{
  "n_layer": 9,
  "d_model": 224,
  "n_experts": 64,
  "experts_per_token": 6,
  "d_expert": 64,
  "d_shared_expert": 0,
  "activation": "swiglu",
  "moe_layers": [2, 3, 4, 5, 6, 7, 8],
  "router_score": "softmax",
  "normalize_top_k": true,
  "routed_scale": 1.0,
  "balance_loss": 0.0044,
  "balance_bias": false,
  "router_cosine_scale": 10.0,
  "n_groups": 8,
  "groups_per_token": 2,
  "init_std_router": 0.0316,
  "lr_router": 0.000549,
  "vocab_size": 13098,
  "norm": "rmsnorm",
  "norm_eps": 1e-05,
  "tie_embeddings": false,
  "optimizer": "adamw",
  "lr": 0.00147,
  "beta1": 0.9,
  "beta2": 0.99,
  "batch_tokens": [32768, 65536],
  "seq_len": 2048,
  "train_tokens": 503100000,
  "steps": 10495,
  "dataset": "wikipedia_en"
}
Below are experts of layer 4 (counted from 0) of a mixture-of-experts language model. Rows are named router (the router's row for the expert), gate (a neuron's input weights, with its number), up (a neuron's input weights, with its number) and show model dimensions 0-223. Each number is 200 + 40 x the weight over its row's rms, rounded and kept within 0 to 999.
Before each expert's rows: a language model's description of what the expert responds to; "comes after" lists some tokens at least twice as common just before its tokens as in all text. This comes from a sample of Wikipedia text that the model never trained on. Tokens count by the router's weight.

# expert 9
What it handles: Proper-name first pieces. Opening fragments of place and person names after the or of, especially in village lists, such as Sh, Gu, Mar, Har.
comes after: " the", "-", " of", " in", " at", " K"
router,190,208,179,225,266,194,258,203,264,176,183,248,222,187,205,162,215,146,164,214,204,178,86,209,196,191,229,183,224,200,219,248,130,268,144,189,227,163,158,200,138,146,256,218,279,232,225,177,174,265,251,252,198,296,228,271,171,177,158,216,228,95,247,221,194,173,174,183,239,198,201,203,215,254,236,225,203,153,208,159,217,311,247,244,212,157,156,271,172,205,264,176,225,200,167,219,220,218,199,156,207,239,243,176,207,220,226,230,282,221,209,251,191,162,212,152,212,136,135,177,153,208,228,232,246,208,208,190,159,219,192,218,182,171,249,253,200,177,187,224,217,239,146,206,191,158,177,272,210,185,204,273,234,196,176,190,237,266,167,216,158,228,242,208,276,271,205,270,169,170,222,175,171,230,263,240,225,260,242,163,217,124,213,151,220,280,113,200,248,216,165,150,280,198,229,233,252,216,261,195,292,225,237,211,208,182,201,184,223,218,169,170,271,127,273,210,175,182,186,197,159,196,227,141
gate1,157,245,229,189,245,182,193,160,220,281,178,208,244,205,167,216,207,237,285,239,142,146,222,231,237,165,209,155,171,227,215,234,235,216,171,223,176,172,205,193,177,215,232,241,234,303,184,206,197,210,219,178,207,213,169,164,303,247,167,241,213,153,208,194,165,264,254,169,296,185,160,223,206,233,288,228,205,232,182,285,232,191,229,245,175,141,144,198,156,164,240,155,158,263,147,253,221,222,179,214,176,202,155,155,221,228,261,275,240,161,261,211,193,183,180,125,169,279,250,171,234,161,147,174,218,225,263,171,214,200,159,210,237,135,266,237,230,176,166,195,199,276,259,200,183,303,243,185,213,180,247,182,164,108,197,236,195,197,201,207,228,205,172,217,239,192,150,110,206,146,165,261,187,268,235,138,200,200,249,259,144,190,216,264,210,196,200,253,174,252,208,243,196,149,214,209,256,167,230,208,220,140,199,191,257,199,198,237,154,217,203,147,232,286,248,229,173,242,213,240,265,233,244,191
up1,173,145,162,191,227,227,235,154,132,182,179,308,164,105,218,213,262,164,197,223,240,150,240,159,216,169,132,214,178,158,91,172,128,138,186,214,226,162,182,224,204,205,203,247,254,249,209,157,244,190,200,220,131,257,277,215,180,128,150,175,220,223,253,213,157,190,162,242,183,120,168,230,229,218,215,192,213,187,224,203,96,226,153,216,197,184,216,123,181,198,260,210,172,208,152,267,196,268,252,235,176,236,261,230,157,154,245,178,141,205,208,171,193,267,232,178,251,215,280,165,237,268,225,227,231,208,238,214,194,194,179,179,179,202,171,159,240,197,218,241,237,237,178,184,216,184,218,187,266,167,240,221,197,271,172,203,140,199,265,236,126,225,212,234,236,237,200,238,235,159,152,215,178,279,210,226,190,251,254,191,178,77,266,220,169,245,205,190,132,198,213,221,165,223,216,210,245,271,223,228,222,232,190,128,209,185,202,215,178,170,164,243,168,203,224,220,249,131,190,263,169,182,172,143

# expert 56
What it handles: Sports terms and stats. Sports vocabulary and table cells in team and season statistics, such as League, goal, coach, rushing, punt, MLS.
comes after: " |", " a", "|", " first", ";", " his"
router,201,177,221,230,222,159,222,201,248,127,199,174,245,257,247,157,217,194,239,212,147,187,149,209,249,186,225,145,210,197,172,196,206,243,253,245,193,268,222,214,119,218,182,188,210,191,171,262,166,185,209,189,158,261,145,256,249,201,171,145,234,250,158,241,180,177,140,155,215,263,187,210,220,226,237,150,207,212,216,185,199,209,203,171,238,225,251,192,124,215,217,226,187,189,151,297,223,231,202,241,74,149,150,215,162,238,287,340,313,229,200,224,166,128,165,110,288,168,275,254,241,242,196,138,211,157,182,237,216,206,166,239,233,255,147,241,211,220,216,187,209,187,140,168,206,178,211,161,188,232,194,212,219,262,211,200,134,202,221,217,259,215,189,183,157,186,155,204,273,197,250,202,174,203,223,240,206,184,208,225,120,206,144,249,159,186,278,192,179,174,207,194,193,235,125,251,239,168,210,241,170,210,275,215,175,150,218,178,237,195,230,193,204,230,211,202,190,248,202,256,180,133,127,170
gate0,131,175,221,219,210,134,202,230,253,239,229,165,265,176,213,139,244,210,289,283,230,133,267,191,224,211,214,185,146,251,243,208,207,170,253,215,275,184,171,276,195,240,168,219,200,251,148,213,160,195,251,194,176,116,209,228,311,204,147,240,218,247,167,162,218,176,204,171,215,185,201,148,139,181,246,171,276,173,230,188,181,200,158,180,250,197,281,253,182,108,237,127,214,255,303,222,238,193,140,222,150,206,187,229,195,190,230,235,166,147,209,232,204,216,230,224,155,193,216,188,187,165,172,187,191,221,183,157,189,171,146,255,254,217,139,237,172,162,199,244,206,206,217,140,188,179,178,207,246,227,141,218,218,178,174,120,176,231,182,198,202,235,245,202,105,175,207,217,288,217,191,170,178,185,180,141,150,241,204,211,233,234,237,203,113,185,149,192,157,179,213,174,250,199,141,264,174,146,181,184,264,162,190,275,239,223,300,171,187,180,238,209,216,187,166,221,184,232,185,298,254,220,220,232
up0,188,204,263,177,184,223,122,205,258,211,270,257,252,177,144,192,109,210,206,97,190,166,121,290,169,171,224,217,196,214,170,272,230,186,163,242,245,256,213,219,278,239,132,223,178,220,233,212,198,179,202,232,123,171,246,218,193,116,246,181,256,257,230,223,193,119,186,230,241,151,227,249,201,203,186,230,258,238,257,162,175,173,222,207,134,242,250,140,196,160,220,181,231,214,148,255,186,274,168,130,191,203,174,223,278,230,261,254,221,176,141,207,191,212,213,150,164,155,195,204,235,178,182,266,190,214,215,218,210,178,165,184,229,277,190,244,210,147,201,224,212,176,222,198,240,157,230,221,235,225,208,232,185,278,245,163,207,159,217,141,217,178,221,217,206,268,190,148,230,249,237,145,218,239,237,237,267,170,193,235,255,220,173,198,195,183,173,216,140,108,203,200,157,132,185,152,229,160,102,121,264,217,166,121,155,234,216,180,228,230,224,244,134,226,186,208,217,184,191,199,209,174,217,211

# expert 47
What it handles: Music article sections. Section heading starts and table divider rows in music album articles, such as ==Release==, Chart, |---|---|, and capital initials like R, M.
comes after: "\n", "|", " was", "===", ";", "=="
router,209,207,263,273,287,198,167,138,232,188,191,211,239,236,214,137,265,167,202,214,150,145,170,225,186,146,199,208,237,188,176,219,187,213,204,163,119,202,181,226,173,178,163,138,188,169,239,142,184,179,176,248,255,188,109,216,202,204,218,125,124,250,222,212,237,199,143,170,240,212,148,315,211,223,198,172,150,161,286,224,183,237,182,148,208,130,217,184,181,143,166,167,158,235,201,209,172,126,202,166,146,164,107,178,194,223,242,202,253,179,220,138,146,214,171,176,205,146,200,202,219,200,222,112,192,161,191,201,248,169,132,182,132,193,210,241,146,228,210,207,221,186,274,181,241,194,160,287,176,161,189,189,252,249,157,128,104,219,268,202,277,190,168,155,210,202,203,100,276,202,207,258,258,209,158,218,162,163,138,241,171,206,165,198,191,167,168,196,205,193,203,201,175,175,170,235,188,183,163,236,143,163,230,176,146,190,238,213,205,214,257,211,200,190,134,293,218,164,155,184,172,149,162,187
gate0,198,166,186,210,192,197,203,127,224,229,193,220,258,215,242,214,215,239,204,96,185,230,199,169,168,216,149,232,247,230,244,158,209,216,198,228,197,202,176,297,235,196,218,238,183,107,200,186,208,152,237,225,189,199,206,218,255,152,232,161,150,240,153,196,201,164,246,253,236,249,183,226,151,247,180,214,215,178,206,147,193,119,170,148,152,199,230,217,101,169,183,179,186,218,268,176,223,209,213,144,237,111,177,162,214,195,214,234,192,182,187,198,241,138,177,131,196,212,211,207,167,211,169,203,198,151,228,198,239,110,247,256,200,172,194,259,235,208,174,233,325,181,242,146,165,138,162,226,284,178,131,166,209,177,185,250,228,195,200,187,302,255,158,175,183,160,183,228,248,206,163,218,132,238,270,239,257,153,214,230,157,160,265,234,197,218,253,144,185,192,229,204,177,129,184,190,213,169,198,168,84,182,179,201,268,170,253,174,247,260,125,174,206,237,200,289,231,167,206,206,269,140,155,221
up0,146,217,204,189,202,233,174,290,241,202,165,214,128,201,272,213,238,241,206,210,147,187,297,253,182,205,188,134,206,251,184,118,215,194,160,191,219,229,200,204,191,240,245,158,191,182,205,165,235,203,292,176,101,212,243,192,171,173,175,122,168,180,222,196,177,180,121,207,237,190,189,211,192,130,187,250,148,259,170,118,232,246,153,220,251,184,178,184,213,260,171,184,118,165,213,151,158,212,206,274,188,169,165,248,195,127,121,221,198,219,226,181,165,208,216,200,257,132,272,237,149,189,240,171,261,180,127,196,174,252,194,222,236,255,265,261,288,263,173,246,184,241,208,179,193,250,172,178,211,218,195,188,180,188,197,163,140,157,224,244,187,199,271,174,292,224,224,247,221,209,261,234,168,214,187,208,199,238,231,142,197,155,283,123,236,101,214,208,207,206,220,183,177,199,181,253,195,239,254,193,222,196,187,230,245,198,176,122,171,141,237,241,197,180,141,119,228,206,195,203,190,153,184,228

# expert 32
What it handles: Line breaks, word-internal fragments. Line breaks in tables and lists, and early word fragments in scientific terms, such as biochemistry, psychostimulants and hydro-.
comes after: "\n", " |", " ==", " =", "==", "."
router,209,184,189,273,162,199,229,171,195,172,267,242,243,218,167,214,184,184,176,209,177,223,205,163,187,218,187,215,144,195,252,286,244,217,228,163,174,286,175,260,273,220,192,135,138,116,153,183,180,214,160,142,226,167,243,146,166,171,167,215,171,185,290,138,262,214,247,190,190,190,206,213,237,184,189,248,136,215,164,228,190,214,142,214,195,218,227,229,195,214,203,245,186,150,237,217,229,220,221,109,337,166,218,215,196,242,184,213,225,201,231,195,161,180,226,178,222,247,201,190,112,235,219,189,178,218,186,185,264,139,244,223,260,173,134,235,238,182,183,228,274,198,204,166,195,182,292,178,127,107,178,253,99,166,221,116,217,191,216,178,228,204,247,211,189,235,160,209,210,198,182,159,190,197,153,228,132,262,194,197,271,274,168,134,165,244,191,234,196,102,209,183,240,175,280,206,177,210,157,184,222,183,157,199,217,159,188,254,238,179,246,148,201,147,132,206,250,185,195,113,167,211,167,213
gate0,209,285,182,199,137,246,256,208,229,268,221,266,172,164,132,107,197,159,243,196,178,221,194,266,163,288,226,207,154,210,271,223,219,185,193,190,180,221,208,241,135,211,181,174,174,233,211,270,156,226,153,163,248,240,194,171,268,138,252,176,202,177,252,233,185,133,165,202,196,194,124,178,182,248,209,185,191,203,166,221,206,193,125,128,297,186,283,151,187,257,268,194,210,252,219,157,153,243,186,165,198,198,212,251,289,207,182,117,201,218,207,239,140,216,212,134,225,240,232,226,186,140,201,238,176,147,285,175,274,167,234,162,204,140,155,166,114,184,185,209,246,203,259,223,257,235,203,115,195,243,240,235,179,254,245,200,210,201,241,193,232,220,190,142,195,169,169,252,141,167,156,173,235,171,196,195,175,162,206,227,174,196,190,166,243,214,193,239,160,167,163,189,221,195,260,171,243,198,179,187,173,186,201,161,195,92,196,177,178,265,195,121,200,156,207,139,236,238,222,203,166,218,152,248
up0,132,182,191,197,169,212,229,218,255,136,209,255,174,229,243,151,219,255,204,221,225,143,214,261,198,258,259,183,253,183,181,110,237,167,200,139,143,216,154,239,209,136,191,209,160,195,168,177,160,213,199,175,206,165,198,192,207,159,221,201,218,235,235,160,237,188,278,248,275,183,254,152,223,228,169,131,163,258,190,256,203,189,181,159,181,167,173,198,252,195,288,222,198,248,188,182,249,222,301,191,164,174,211,209,227,167,145,253,161,226,183,195,216,183,188,270,173,178,200,180,213,265,280,130,199,192,230,94,233,182,239,211,251,211,221,187,158,274,249,83,228,221,251,137,188,205,197,169,231,200,284,188,234,198,145,252,167,254,177,210,228,151,161,195,244,250,187,236,198,196,222,236,177,277,179,235,228,143,171,281,242,166,204,160,142,181,181,154,222,122,247,159,149,177,210,195,211,253,176,172,190,230,255,275,127,220,163,151,186,174,192,184,173,209,144,217,195,239,183,198,149,213,289,145